Weights of a small mixture-of-experts language model, trained from scratch on English Wikipedia.
Size: 11 layers, width 512, vocabulary 8192, 127M parameters.
Below are experts of layer 3 (counted from 0) of a mixture-of-experts language model. Rows are named router (the router's row for the expert), up (a neuron's input weights, with its number) and show model dimensions 128-255. Each number is 128 + 24 x the weight over its row's rms, rounded and kept within 0 to 255.
After each expert's rows: a language model's description of what the expert responds to; "mostly gets" lists some tokens that are sent to it at least half of the time. This comes from a sample of Wikipedia text that the model never trained on.

# expert 13
router [110 120 126 154 135 104 173 127 100 105 126  66 154 163 146 121 151 135 155 140 103 170 140 124 148 146  92 136  87 146 156 163 135 112  83 174 114 162 165 126  72 132  95  88 111  99 125 120 100 125 123 150 136 141 163 102 124 144 104 184 146 114  98 104 134 194 158 127 103 159  92 127 129 124  92 112 105  89 120 157 181 154 103 100 115 142 147 135 134 165 155 116 147 135 158 146 174 106 125 126 184 104 157 130  81 127  90  93 123 123 124  94 154 164 142 136 130 118 147 154 122 134  98 129 116 157 188  93]
up0 [ 77 109 115 150 141 143 169 118 116 144 133 126 129 129 107 207 125 135 122 114 118 151 128 144 127 174 165 105 125 145 105 110 153 156  87 106 172 155 163 115 146  75 100 146  87 161 133 121  96 137 159 129 137 131 151 135 163 100 121 123 159 114 144 152 143 123  91 153 104  98 121 162  88 107  81 134  94 111 101 120  97 151 155  96 124 115 121 137 140 120 129 136  92 109 121 183 129 110 133 133 117 125 111 124 187 164  84 107 103 140 131  77 117 108 135 130 120 171 116 115 163 108 109 143 148 132 153 117]
up1 [170 141 168 102 145 161 111 143 159 109  96  87 153 125 104 101 131  69 165 137 113  97 161 153 155 149 118 133 125 166 157 161 136 140 138 141 109 126 109 109 133  87 154  82 114 120 138 111 139 124 113 104 131 160 114 171 133 151 135  98 141 149 130 148 143 121 130 123 182 151 152 113 147 162 133 115 124 141 135 133 147 128 138 114 117 167 132 129 135 125 160 117 149 100 108 127 152 132 131 163 104 203 130 134  81 133 152 148  94 141 116 159 140 122 154 151 162 113 136 127 106 146 121 137  88 132  69 109]
up2 [124 132 116 122 174 109  96 159 121 106 110 148 154 143 160 133 102 132 137 144 133 143 126 125 123  95 116 154  65  86 136 166 145 107 122  87 148 131 143 126 100 114 121 146 121 111  59 128 131 162 181 107 123 132 155 124 130 146 177 116 116 149 133  97  71 148 100 101 109 126 136 188 146 123 129 137 123 112 149 103 137 137 130 128 152 126 114 138 146 130 128  75 141 115 111 130 137 150  88 134 150  85 138 146 139 112 113 132  78 129  79 107 126 105 122 171 127 159  95 142 160 120  76 137 161 134 106 136]
up3 [ 80 125 156 148 127 123  87 131 148 127 136 120 115 134  99 138  97 150 102 140 117 165 168 117 137 108 101 121  98 100 111 121 134 119  94 137 131 132 111 144 127  74 106 130 119 114 153 124 179 157 127 122 116 124 155 104 121 114 101 152 153 129 134 108 143 142 120 119  98 122 120  85 121  92 147 118 144 132 137 157 105 164 134 113 128  91 119 129 166 131 140 189 162 133  83 118 146 113 103 120 146 135 132 134 102 176 145 150 131 119 107 123 100 131 162 158 133 119 114 119 113 111 116 158 106 138 116 133]
up4 [ 80 125 131 108 103 133 130 169 112 140 177 143 133 149 150 133  93 142 192 114 137 133  78 172 130 151 116 107 149 124 156 123 121 164 123 139 177 124 137 135 139  65 110 128 115  76 100 132 148 150 151 140 121 126 116 156 101 111 107 119 140 115 129 121 127 141 135 128  62 148 153 163 143 171 167 131 135 108 124 125 147 123 126 114 126 152 169 139 149 134 129 115 126 119 121 129 149 119  92 133 142 147 130 138  72 125 115 119 133 124 114 128 152  92 145 127 107 140 116 113 138 179 117 132 102 168  98 140]
up5 [162 105 160 105 158 117 157 174 120 124 113 126 139 144 119 114 109 102 116 131 128 135 113 110 106 103 140 108 125 151 117 138 119 166  75 113  97 131 121 121 138 119 116 137 159 143  97 151 112 164  67  87 125 158 122 149  69  92 127 127 187 156 175 152 151 120 119 137 116  79 131  97 148 115 127 170 119  97 113 116  90  98 108 134 121 183 108 140 103  69  68 133 172 174 147 118 121 133 125  90 156 163 245 143  94 100 149 126  81 122 119 100 140 135 142 105 133 116 150 130 125 145 123 134 155  93 136 135]
up6 [ 87 171 134  87 128 140 116 142 136 105 120  92 107 149 120 147  68 148 162 173 145 118 104 122  97 141 142  94  95 132 113 118 173  81 116 134 121 131 140 149  91 157 147 108 102 132 100 110  91 103 120 137 115 153 135 142 131 150 100 120 151  87 151 102 136 172  98 137 130 127 141 132  49 113 134  75 121 164 113 136 116 125 114 106 148 143 109 130 150 116 143 137 127  64 130 120 123 161 113 116 128 154 124 135 145 137 119 137 136 120 101 147 162 172 136 144 115 110 174 135 107 133  96  95 118 127 155 128]
up7 [181 122 125 142 102 128 149 107 138 131 101 158  91 140 123 133 116 156 164 148 162 121 133 120 138 188 145 153 155 100 108 136 124 118 123 149  98 135 153 146 126 117 144 164 129 128 119 118 118 168  91 170 135  96 181 158 137 141 149 106 172  75 126 109 117 142 152 129  87 168 128  77 140 130 165 142  95 139 119 157 106 117 134 129 136 130 144 100 147 138 149 113 171 117 155 126  50 132 104 152 159 131 146 115 112 122 128 104 173 127 126 119 115 115 102  94 195 152 152 132 150 149  97 157 120 172 116 143]
It responds to: Commas and conjunctions. Commas, and, or, colons, semicolons, slashes and ampersands joining list items, dates and clauses, e.g. Groningen, Wolters; Green and Gold.
mostly gets: ",", "),", " &", ":", "/", ");"

# expert 8
router [138 124 108 171 104 128 140  58 133 153 137 105 113 139 159 109 105 107 131 129 108 106 132 125 109 125 169 119 127 111 112 201 124 106 143  99 111 121 125 155 106 166 156  79 138  88 120 116 127 165 142 126  90  81 109 136  63 108 137 144 106 105 177 104 136 114 111 127 113 107 106 149  99 136 144 107 126 123 130  88 148 121 140 107 124 139 159 155 108 131 172 141  93 135  96 151 111 126 147 115 113 106 129 121 154 112 125  98  74 119 141  98 143 106 132 134 141 132 158 155 107 119 103 118 111 112 127  94]
up0 [115  89 138 143  98 118  82 106 111 118 107 133 102 137 117 116 139 143 116 119 150 143 154 120 112 106 119 130 193 153 112 133 114 153 108  99 153 109 104 139 108  97 133 119 112 151 113 123 121 147 115 162 147 141 111 158 128 128 136  97 107 133 169 144 110 171 122 158 132 147 102  99 152  91 130 123 143 119 119 138 112 120  94 106 177 131 148 135 109 101 139 117 136 118 135 133 102 118  98 128 138  84 106 145 145 104 119 131 126 185 115 188  95 150 167 135 112 141  99 114  86 154 110 162  88 122 182 110]
up1 [132  90 133  89 101 127 151 152  75 146 149 111 139 141 128 128 138 109 125  89 122 168  89 119 118 118 143 116 142 160 138 117 154 116  94 121 142 123 140 126 178 133 135 108 137 126 174 109 117 122 145 111  97 135 127 156 148 108 140 116 114 152 175 106 113 134 125  96 128 154 131  80 142 155 118 114 138 150 139 154 122 119 114 119 147 100 129 138 147 158 146  83 142  69 123 143 149 100 105 131 124 110 163 179 100 143 111 139 126 177 150 104 119 107  94 135 124 143 143 151 155 125  65 102 102  72 126 140]
up2 [137 114 140 133 124 112 135 114 132 122  92 124  91 151 125  73 102  99  92 125 142 122 119 143  88 139  99  98 136 168 116 129 158 141 123 107 130 139 125 155 141 126 184 101 119 144  72 145 110 127  94 120 125 156 179 121 151 121  93 148 158 135 170 134 134  89 144 127 144  98 129 133 154 113 143 118 134 115 193 106 160 164  91 130 122 177 136 168 154 140 130  89 122  93 122 125  85 118  95 134 159 136 170 135 132 109 183 166 115  98 137 131 101 128 133 121 163 140 174 141 132 114 138 136 114 146  78 150]
up3 [119 114  98 126 127  84 180 120 121 143 134 155 150 136 125 106 144 172 127 142 110 142 142  96  73 138 120 103 127 110 154  97 155 132  85 115 134 170 111 130 158 157 108 173  56 156 134 117 152 140 128 128  92 124 160 110 124 137 129 128 159 170  77 138 129 135 127 133 124 142  88 116 138 112 119  74 171 151 107  90 141  88 120 138 154 136 166 128 183 165 139 114 161 118 110 110 101  88 117 176 111 126 161 170 112 134 104  90 143 146 127 132  96 123  99  90 118 124 121 155 147 122  79 122 108 141 186  92]
up4 [ 94 158 122 126 154 132 134 139 119 137 138 116 115 119 140 137 120  99 142  98 120  76 135 126  97 144 127 114 126  87  92 139 141  99 140 109 151 163 136 115 101 104 126 128 110 140 118 105 125 168 149 153 120 132 137 107 117  92 146 133 117 119 116  98 151 101 118 132 146 148 118 126 156 127  82 128 104 130 135 124  85 153 100 130 155 163 147  78 121 115 115 142 119 103 133 133 116 134  68  93 106 149 129 161 144 143  95 150 136 113  98 106 116  99 147 153 110 174 117  84 101 145  88 156 122 115  86 126]
up5 [134 102 146 142 153 137 107  89 128  90 113 124 100 155 144 145 134 103 130 102 127 141 129 185 185 144 111 118 149  91 147 120 116  90 166  78  99 148 140  90 136 100 133 140 120 167 122 122 150 137 140 136 121 154 150 139 126 110 162 148 138  93 105 126  92 112 100 127 136 115 100 139 120  85 118 162 100 131 160 101 154 161 130 117 132  96 127 151 132 135 154 143 118  99  97 125 127 154 130 156 147 159 106 139 122 114 127 124 155 127 100  87  97 152 161 143  77 132 183 146 124 168 115 163 120 117 106 140]
up6 [117 109 120 141 124 122 116 171 126 101 103  93 123 138 150 100 135 111 110 132 157 115 123 147  96 143 110 175 143 132  95 106 119 120 150 148 145 114 118  90 145 142 133 100 160 140 138 121 126 155 126 122 147 168 129 141 120  83 124 160 145  77  93  88 118 169 122 150 116 132 147 159 163 104 145  88  91 123 169 151 114 125 157 103 134 167 152 127 116  98 121 120 143 104 123 120 156 143 128 148 109 159 134 165 108 143 141 163 194 145 116 151  96 123 139 153 124  94 113  86  92 124 161  88 129 151 114 151]
up7 [142 161 126 130 129 131 161 125 188 130 117 126 102 132 114  96  84 129 147 141 107 166 138 116 157 137 124 132  86  93  97 151 138 122 140 128 113 123 168 142 107 182 203 105 132 137 118 152 153  97 188 152 108 117 152  83 115 123 140 132  96  83 143 119 137 131 169  97 128 129 137 110 137 171 137 131 142 130 129 156 143 118 105 136 131  79 144 103 122 126 109 141 147 138 111 107 145 161  96 109 130  97  78 144 145 115 112 149 167 107 190 112 111 120 127 147 144 147 115  90 171 120 137 148 122 111 115 108]
It responds to: Common function words. Frequent prose words and endings in narrative sentences, such as later, known, then, him, there, it, plus suffixes -ed, -ly.
mostly gets: " later", " known", " then", " him", " there", " same"

# expert 7
router [139  83 100 164 108 172 141 118 154 151 134 137 154 108 130 121 150 165 125 154  90 158 118 108 140 122 177 156 134 113 139 126 147 126 131 115 117 119 135 116 116 117 103 118 127 144 102 132 135 108 126 103 128 106 142  99 119 142  60 156 121 134 165 112 103 181 145 168 168 103 148 143 125 117 113 167 111 134 144  96 155  92 144 162 107 159 142 143 179 102 157 166 112 148 120 144 135 157 143 114 134 103 140 141 114 121 125 109 134 117  94 116 126 129  82 146  94 135 108 142 109 126 120 148  91 127  88 105]
up0 [147 124 106 104 121 100  77  62 196 127 122 153 138 123 112 158 105 113 148  99 132 140 145 116  90 110 102 151 134 124 134 122 148 143 116 138 128 121 143 150 159 157 142 137 128 121  71 145 109 136 157 122 126 105 119  81  52 102 130 143 103 133 109 152 122 150 114 150  89 139 111 132 121 115 105 118 108 172 143 152 105 135 129 161 119 139 174 117 143 157 135 132 109 149 118 141 113 152 115 153 145 144 181  69 115 167 141 117 118 178 116 153 147 123 109 104 120 135 126 146 120 156 121 127 114 122  84 133]
up1 [112 111 141 143 130  72 103 132 120 116 120 143 145 119 161  99 154 133 155 140  90 145  76 155  89 111 153 117 129 139 170  99 112 126 110 102 175 170 106 121 178 143 170 106 133 137 134 119 162 122  95 135 131 105 129 121 116 122  88 101 140 160 117 101  80 147 127 167 130  88 113 171 144 133 149  99 134 150 155 114 136 152 118 115  80 121 124 187 120 136 153 126 133 109 144 125 132 151 155 132 102  83 136 151 131 108 124 117 151 151 108 132 110 158 142 158  77  97 130 137  83 101 167 114 125 108 137 148]
up2 [160 141 140 104 110 144  96 146 161 125 134 117 103 125 148 143 125 156 131 113 130 149 126 137 104 129 100 150 192 135 179 111 152 129  96 130 101 168 110 102  77 150 129 167 186 130 127 158 150 144 106 136 130 140 155  80 104 130 152 110 144 131  85 125 153 121  99 128 163 127 169 117 113 153 145 161 142 126 145 163 130  63 135 138  92 112  87 101 108 122 139 151 157 131  99 134 116 123 139 135  64 131 129 143 116 162 127 135  70 147 134 137 155 146 139 119 131 122 109 131  93  90 141 114 112 137 100 163]
up3 [126 128 147 134  85 199 138 144 136 126  97 117 139 123  85 126 122 121 143 108 147 159 138 156 105 117 159 140 125 181 145 153 158 139 120 131 144 134 120 133  99  98 134 160 125 119 116 124  79 111 115 130 125  77 107 116  99 186 131 128 127 131  96  96 174 137 120 156 147 168 122 143 112 174 142 137 164 133 104 131 114 172 105 114 118 135 105  94 115 133 136 148 122 125 156 145 178 108 145  73 137 135 180 143 108 143 123 103 149 107 139 111 159 136  94 145  75 108  82 119 153 125 128 139  97 113 108 138]
up4 [137 125 153 144 142 117 138  74 162 162 106 148 137 132 142 115 120 121 142 123 112 133  84 177 107 134 160 156  79 150 118 125  86 124 120 109 104 140 145 135 133 101 118 108 172 150 135 106 140  94  92 152 128 139 129 177 142 153 111 155  79  97 115 131 116 125 131 104 155 138 134 119 185 113 128 141 123  91 139 123 138 113 140 128 127 108  95  78 184 151 111 107 115 112  87 100 124 104 125  94 137 117 128 121 151 141 123 142 116 119 104  77  97 143 133 171 133 126 109 135 146 141 111 133 113 119 135 137]
up5 [106 114 158 145 118 147 107 141 144  98 179 136 110 131 125 152  91  82 159 127 125 140 148 109 121 114 164 116 177 139 156 112 157  83  89 113 130 153 108 133 155 165 123  99 118 138 104 119 131 113 132 130 141 128 123 119 103  82 136 113 132 126 125 140 139 143 146 125  72 127 141 140 133 100 157 188 116 146 150 139 133 152  80  71  96 138 115 190 103  91  90 106 113 124  80 143  95 137 149 152 121 131 120  90  75 125 117 116 150 143 159 120 132  93 138 127 154 159 109 103 142 137 132 130 111 107 102 134]
up6 [119  78 135 113 155 103  97 149 126 110 155 129 113 190 138 132 140 140 154 118 125 154 120 143 113 112 128 106 145 119 178 110 154 125 146 159 100 141 141 127 146 154 134 127 110  77  76 124 102  86 153 113 120 121 156 131 102 150  75 117 131 161 135 114 115 175 102 133 145 146 181  88 120 150 109 204 181 116 122 131 141 110 111  55 145 137 144 130 152 178 128 126 193 131 127 133  93 138 114 164 151 106 149 167 140 128  94 137 131 130 118 128  89 161 141 135 146 130 159 149 103 110  80 116 158 128  78 140]
up7 [116 129  72 136  95 112 130 100 102 138 144 139 104  76 133 147 137 162 157 150  97 160 101  96 147 155 120 131 137 162 145 152 117 128 138  92 127 138 156  98 139 113 118 137 144 131 153  85  93 172 163  96 148  99 118 162 120 129 162 154 163 115 140 119 116 164 118 118 144 113 132  97 173 193 107  97 105 153 127 141  84  93 128 145 127 133  89  94 120 115 116 129 126 120 155 131 122 138 153 127 128 127 196 169 151 109 116 109 114 118 148 171 113 127 126 101 154 134 126  91 113 139 112 141 111  90 126 125]
It responds to: Articles and clause openers. Articles, opening parentheses and quotes, to, by, which, who, mostly right after commas, periods or verbs, e.g. a, (, an.
mostly gets: " (", " a", " by", " an", " \"", " A"

# expert 9
router [127 114 130 130 108 147  99 110 141 109 150 126 140 156 149 110  94 136 142 101 156 143 140 102 131 170 119 143 157 151 135 116 154 135 103  59 100 146 167 111 180 118 128 135 105 110 129 121  80 153  89 159 124 118 129 105 105 147 156 126 131 170 145 130 101 125 171 145 108 128 141 153 140 122 117 151 135 112 146 160 124  77 105 120 110 115 111 140 166 117 181 154  98 129 167 150 119 149 102 101 111 114 169 137 120 106  90 144 117  85  97 136 127 142 176 116 139 103 122 153 153 107  95 139 115  99 120 105]
up0 [146 108 156 153 121 125 121  95 117 131 129 125 107 124 147 137 113 141 109 144 134 138 141 121 149 128 144 151 129 108 127 110 131 125 120  88 141 137 158 168 155  96 143 149 171 148 156 142 145 139 146 126 123 139 145 128  91 148 135 146  99 159 142 140 121 111 127 133 126 117 178 125 137 113 100 121 134 143 117 142 126 143 160  92 136 148 152  88 132 130 106 160 135 106 121 138 163 125 153  96 167 116 107 123 149 153 123 140 129 137 135 154 106 111  96 126 189 193 153 114 101 115 116 153 121 148 128 140]
up1 [158  82 143 142 135 119 177 146 147 140 124 119 150 131 155 130 135 129 134 111 115 110 119 128 102 146 149 134 104 128  95 180 112 170 149 108 130 155 139 117 111 148 157  68 197 160 129 141 141 108 132 102 136 107 120 105 129  85 106 168 135 130  98  73  76 159 119 124 110 158 119 133 113 139 116  77 157 131 148 110 137 116 143 140 172 133 119 123 117 136 100 103 152 139 145 111 152 123 124 125 118 138 141 139 103 123 138  88 168  70 143 117 130 151 105 140 105 139  58 144 146 137 148  95 141 120 153 108]
up2 [128 126 118 101 122 147 119 129 154 127 166 116 108 126 127 139 146 169 121  92 143 122 118 168 139 146 132 137 150  94 133 149 108  94  95  97 171 113 133  86 112  98 127 196 186 124 154 156 104 120 121 101 126 144 153 150 111  98 140 140 110 151 136  95 174 108 129 121 104 124 133 119 113 133 138 133 117 138 153  88  94 123 112 143 118 130 133 114 116  94 120 134 133 165  93 175 173 144 131 160 149  95 145 138 172 121 137 124 147 135 119 109 186 106 123 176  98 155 121 131 137 111  92 106 120  88 148 111]
up3 [156 137  79 163  89 137 133 111 113 106 158 136 142 117 122 129 181  96 122 122 114 101 117 119 124 138 129 146 181 106 152  93 150  98 119 141 120 157  68 142 114 101 130 139  98 136 152  87 115 150 138 106 168 140 141 145 123 110 138 174 167 159 113  92 138  84 106 166 130 150 112 118 103 108 113 144 170 108 172  91 116 146 155 149 162 113 158 166  98 129 111 147 104 152 136  94 143 140 107 118 125 166 135 116 113 159 178 125 119 108 135 144 102 111 161 125 144 114 132 151 120 142 124 159 106 138 111 144]
up4 [136 109 140  88 121  69 127 159 110 149 126 106 132 105 127 136 146 135 156 130 150 165 120  87 139 116 127 178 149 167 116 105  68 165 132  98 152 144 171 138 148 114 136 111 114  95 130 109 115 136 130 116 128 130 138 144 132 172 122 156  80 122 120  95 152 160 159 131  86 115 110 149 155 131 126 117 103 132 160 162 136 147 102 100 147 130 134 110 122 109 161 139 104 131 155 150 123 135  77 146 126 180 122 170 133 141 155 148 146 105 152 155 135 151  57 122 124 120 141 136 145 161 172 118 143 190 114 128]
up5 [104  95 120 121 150 134 107 104 123 138  76  94 124 150 148  99 149 175 114 101 107 133  87 132 134 116 143 135 133 145 157  99 134 141 154 132 145 109 145 146 106 147 117 154 150  73 122 190  86 137 119  95 142 163 114 135 117 168 198 121 136 168 138 110  82 149 114 212 146 136 111 138 145 140 127 122 116 108 129 143 110 144 102 135 112 149 115 129 158 144 152 133 175 146 151 141 144 170 140 122 128 131  71 137 127 152  78 105 124 130 126 100  90 159 107 151 122 150 143 199  99  88 111 149 131 123 104 158]
up6 [ 78 135 134 161 122 134 167 151 108 132 118 159 113  87  61 110 114 166 119 127 117 145 170 121  82 125 131 145 116 149 114 103 132  90 117 132 109  88 124 166 154 146 159 110 122 100 134 137 126 136 111 107  77 128 107 140 123 134 122  81 121 102 122 110 125 127 141 172 163 127  97 129  86 125 119 137 122 144 133 134 126 151 122 143 137 160 130 155 152 102 122  63 140 118 135 144 119  97 183 131 131 120 133 156 142 138  76 124 146 149 128 139  81 129 141  70 128 113 144 118 163 152 103 128 110  73 127 122]
up7 [175 104 137 129 146 114 138 123 104 148 137 132 174 150 127 164 127 105 132 150 141 104 149 146 117 123 156  95 131  92 129 110 141 101 139 132 150 152 126  57 109 150 114 118 119 161 156 114  74  99 118  85 105 148 117  95 139 127 149  98 140 113 141  83  86 166 113 129 163  82 135  88 156 160 178  85 116 126  89 140 135 129 137 122 172 177  93 125 116 123  88 119 148 170 116 165 138 151  78 163 125 128 133 124 128 116 144 111 157 123 107 140 179  98 148  94 102 127 153 139 115 124 153 119 107 119 119 113]
It responds to: Prepositions and the. The, of, in, for, on, with, from, during, mostly before a noun phrase in running prose, plus some word-final ing pieces.
mostly gets: " the", " in", " for", " of", " on", " at"

# expert 10
router [131 132  83 142 155 102 167  98 116 167  90 152 138 117 120 102 172 114 126 152 138 113 129 100 142 151 158 125 136 146 150  89 108 109 136 153 104 122 132 179 136 132 127 158 124 143 138 150 123 126 111 140 148 140 136 189 137 145  91 159 128 145 141 145  80 112 144 135 135 119 126 149 118 107 107 175 115 128 117 119 129 101 133 137 132 162 163 157 108 109  94 126 123 151 153 118 156  75 159 153 156 117  87 117 131 140 132 120 126 134 132 124 113 113 104 125 160 129 164 148 107  95 104  98 145  76 162 124]
up0 [132 126 146 113 165  96 152 144 111 163 121  99 132 122 118 117 122 132  75 141 132 141 144 170  49 149 147 121 103 130  97  90 101 121 153 137 120 139 152  96 151  97 124 142 161 111 119 136  84 127  78 122 135  96 111  96 119 135 131 101 125 109 134 134 123 135  97 125 115 121 115  95 140 130 135 116 124  68 118 123 124 173 117 115 116 119 151  82 141 126 110 111 154 127 170 135 142 152 135 130  83 109 114 147 154  47 127 145 114 129 171 120 132  96 143 119  74  85 100 110 164 145 100 144 125 133  43 128]
up1 [ 93 168  94  93  80 113 123 138 120 180 143 111 161 107 138  83 159 107  82  88 169 117 126 129 109  95 136 104 120 164 137 157 122  92 116 106 108 141 115 126 126 128 147  88 173 115 118 118 130 138 119  98  91 149 148 127 137 103 142 113 134 122 114 119 110 153  81  91 100 146 122 112 157 103 110 133 151 117  92  94  81 112 115 121 160 108 174 128 142 165 104 123 125 131 148 148 152  82 122 137 158 141 105 139 123 163 119 133 132 163  71 136 105 105  89 136 121 156 164 156 136 122 139 120 164 104 157 167]
up2 [125 160 120 118 110  75 124 153 124 126 108 110 169  85 156 130 173 107 161 160 105 123 104 111 139  83 135 124 113 117 145 151 114  89 123 166 131 151 153 155 111 115 144 131 144 137 103 117  97 141 113 137  90 135 127 150 144 158  87 169 143 133 147 111 111 150 122 114 106 125  81 105 118 139 119 108 124 124 116 133 164 127 128 132 113 113 161 140  88 100  87 130 173 133 156 124 137 138 117 121 148  94 138 130 139  99 132 120 127  91  80 137 153 155 127 145 120 131 163 137 149 144 156 122  96 155 146 104]
up3 [158 133 133 113 126 108  73 128 142 171 136 131 111 139  92 155  87  82 156 130 135 151 153 107 121 132 111 139 120 144 135 162 104 121 144 143 144 104 107 105 106 158  78 111 124 113 106 117 106 113 128 152 123 118 119 123 114 130 105 133 155 148  71 152 103 120 133 114 153  89 107 126 140 113 126 184 117 126 130 154 188  77 136  93 142 144 134 136 125 178  96 140 142  93 113 133 126  97 162 123 154 139 110 128 125 130  96 126 152 133 112 164 114 150 115 145  99 105  92 101  62 153 152 184 106 119 117 142]
up4 [132  92 120 137 160  35 154 158 119 139 111 106 131 120 135 119 123 113 162 145 182 128 143 130 113 128 122 127 144 129 127 126 163 132 122 120 136 162 119 145 115 151 118  94 141 163 175  80 119 152 148 143 153 116 120 123 126 110 141 104 160 108  85 144 103 115 125 145 109 112 104 176 119 113 134 156 106 149 146 139 151 139 109  96 107 142 110 146 132 127  76 135 147 110 142  80 132 139 133 113  86 126  81 161 114 129 106 131 141 141 144 113 102 148 142 154 108 119 152 135 147  72 165 113 189 113 143 156]
up5 [113 115 170 123 125 141 119 136 114 143 183 156 187 105 177  97  96 151 119 127 130 149 113 119 142 149 161 156  84 106 159 135 160 114 130 119 125 125 153 115 122 145 124 166 112 150 112 109 168 131 108 144 105 150 147 147 138 138 123 103  95 109 138 117 101 110 128 140 154 123 139  98 103 129 150 125 178 120 128 181 116 131 144 149 119 158  78 131 149 127  92 129 149 118  95 152 142 104 123 123 119 147  92 170 139 112 122 142 119  80 108 124 144 120 143 133 133 155  77 142 104 139 175 133 133 124 150 130]
up6 [157 190 175 108 129 107 130 156 154  86 162 103 153 167 138 142 125 136 116 129 149 132 117 143 136 125 138 133 169 114 126 121 139 127 133  94 103 140 146 117 127 145 137 108 105 113 156 123 130  95 135 157  52 184 162 124 147  95 136 139 125 126 116 149 145  99 121 137 117 132 114 118 157 180 120 180 107 118 105  87 123 140  92  99 117 168  78  99 145  90 118 123 181 129 130 105 129 119 145 107 102  89 111 123 165 146 136 112 107 119 135  93 146 152 162 148 133 121 110 113 103  78 184 171 133 165 117 153]
up7 [160 115 154 110 159 126 154 130 103 124 110 112 155  87 111  98  70  87 129 175 134 116 126 132 135 131 150 149 121 108 159 179  97 119 116 144 126 133 141 109 133 111 149 125  88 166 122 142 179  85  61 148 112 180 113 167 123 152 140 113 108 108 117 130 164 150 144 124 133 108 126 172 135  83 151 131 129  99 117  83  88  92 127 123 172 103 148 124 104 116 118 133 115 101  75 135 148  93 130 149 165 138 116 145 104 130 152 158  99 115 155  95 114 164 102 122 114 174  84 113 147 122 135 151 122 118 123 155]
It responds to: Mid-word letters, dates. Single vowels and letter pieces inside foreign names and transcriptions, coordinate digits, and month names such as August, May, April.
mostly gets: " August", "o", "e", " May", " April", "u"

# expert 1
router [136  98 147 139 180 144 122 101 162 175 118  97 155 105 116 132 142  87 165 136 108 155 151 104 148 107 148 108 118 144  82 111 104 123 130 106 111 144 174 158 161 170 135 128 141 149 131  80 169 128 108  98  79 144 124 157 125  71  94 164 126 126 133  85 105 123 108 144  98 100 107 169 147 104 124 122 123 114 193  95 143 123 120 130 137 139 107 126 155  98 161 105 119 119 112 152 132 115 102 114 144  93  80 115  75 149 107 113 114 109 118 127  97 142  80 126 123 115  88 126 175 136 108 104 127 146 129 144]
up0 [111 153 129 125 150 156 145 169 134 141 157 110 120 138 103 165 102 154 138 132  80  63 120  94  88 142 129 150 165 125 121 167  92 121 162  95 129 140  98 115 118 136 162 124 130 108 157  87 160 167 111 190 124 100 170 135 148 128  98 137 134 112 146 128 122 159  89 116 113 144 139 157 122  93 114 109 144 160 127 143 129 124 162 113 182 147 133 110 174 122 122 102 129 126 100 104 104 122 112 161 100 132 164 119  87 118 105 131  75 119 106 138  89 162 119 128 139 141 160 126 125 109  95  89 152 151  99 105]
up1 [142 157 145 147 110 154 131 144 123 141 123 115 109  86 125 116 123 145  95 118 113 167 161 125 122 117 115 153 148 110 139 140  87 134 144  91 109 114 132 135 120 105 140 132 112 121 110 134 133 156 107 117 109 125 122 162 129 140 125 143 118 128 137 115 103 162 105 116  54  97 131 108 174 140 150 151 108 116 140 181 134  93 139 166 117 102 123 102 153  90 160 141 125 147 140 107 118 116 110 120 117 103 154  99 120 115 170 129 120 130 133 103 100 122 126 187 136 117  97 156  85 181 128 128 133 132 142 165]
up2 [117 109 160 148 134 118 128 146 138 150 132  85 142 132 138 182 137 119 146 131 149 162  68 143  77 143 156 124 139 110  92 142 128 169 149 140  98 102 143 116  98 158 148 106 110 142 137 118 132 175 118 121  57 120 154 107 171 133 151 155 131 142 169 134  96 144 139 147 135 118  93 151 171 116 100 165 101 126 112 118 120 156 115 146 119 118 132 111 103 160 136 169 128 126 121 153 125 146  90 138 129 134  78 103 133 158 160 135 155  85 103 150 117 100 133 176 140 146 112 112 110 106 132 205 109  91 145 107]
up3 [166 114 117 132 164 129 158 121 130  99  81 153 138 100 111 138 133 136 118 136 107 184 142 105 126 129 119 145 155 128 108 114 147 129 148 150 143 159 124 129 116 128  98 111 134 113 160 176 134  86 130 137 156 143 132 139  99 127 107 170 135 110 159 134 119 146 144  84 168 145 143 143 128 106 110  42  93 127 114 105 101 140 139  81 121 109 163 124 104 124 137 144 162 118 143 156 100 123 153 111 175 110 123 152 128 131 121 118 136 139 123 111  71  76 115  96 139 114 150 142 113 105 156 139 148 119 106 168]
up4 [ 74 107 101 143 144 183 112 137 139 166 133 125 113 141 115 142 122 122 134 163 141  92 120 153 143 117 145 154 160 155  74 151 151 150  92 138  87 139 135 132 135 103 107 130 151 139 110  90 148 121  88 125 135 158 147 133 130 112 152  75 104 103 139 128 112 119 106 109 109 126 123 126 108  85 149 144 133 124 152  78 145 137 102 132 149 177 121 133 117 109  91  93 151 148 102 117 115 104 143 101 112 133 113  92 104  83 114 145 168 113 115 140 163 140 140  99 131 130 139 113 150 136 134 116 134 104 135 131]
up5 [140 114 134 155 131 131 147 116 170 114 135 104 154 115 128 130 136 105 173 128 137  82 128 100 119 126 129 135  91 116 101  97 112 130 104 123  94 130 187  99 106 139  98 158 136 127  88 141 166 136 138 137  99 151 132 102 163  87 140 137 167 149 163 127 142 172 130  84 115 173 189 150 125 147 148 118 101 146 125  89 110 113  96 128 109 138 125 134 109 128 119 122 125 120  97 127 143 121  97 159 159 124 143 103  87 129 183 122 152 137 111  86 102 107  90 113 131 125  98 122 100 159 100 175 102 140  98 131]
up6 [132 114 158 134 131 182 143 148 106 125 141 141 145 102 124 110  94  81 113 115  86 146 108 121 138 103 113 146 144 163 105  98 131 154 132 154 129 138 113 148 153  96  87 148 145 119 133 107 143 106 136 112 147 108 157  86 107 163 156 115  88 135 116 150 144  83 106 107 131 124 116 130 137 100 123 151 153 122 128  66  86 133 101  93  99 128 116 110 128 120 114 145  77 152 133 144 122 112 141 165  96  97 151 121 102 142 123 140 137 131 150 143 143 152  93 130 155 160 162 106 151 146 133 123 125 101 119 131]
up7 [ 97  99 115 112 158 143 133 132 137 116 164 131  84 154  79 159 134 151 131 121 133 103 131 159 130 117 111 124 106 116  87 115 134 117 186  96 196 147 119 110 107 120 114 131 122 120 141 116 152 154  81  99 131 116 105 134 137 125 140 128 103 160 136  77 102 163 116 126  98 101 113 115 144 122 157 113 140 111 113 157 136 108 129 155 132  95 141 121 151 136  75 114 144 166 104 121 127 114 125 125 112 135 111 127 134 174 124 126 169  86 110 146 131  97 121 142 140 129 144 136 141 143 109 178 136 156 131 141]
It responds to: Auxiliary verbs, mid-word pieces. Forms of be and have after a subject (was, is, had, were), plus inner word pieces like ro-ot-ed, drama-t-ist.
mostly gets: " was", " is", " has", " are", " had", "t"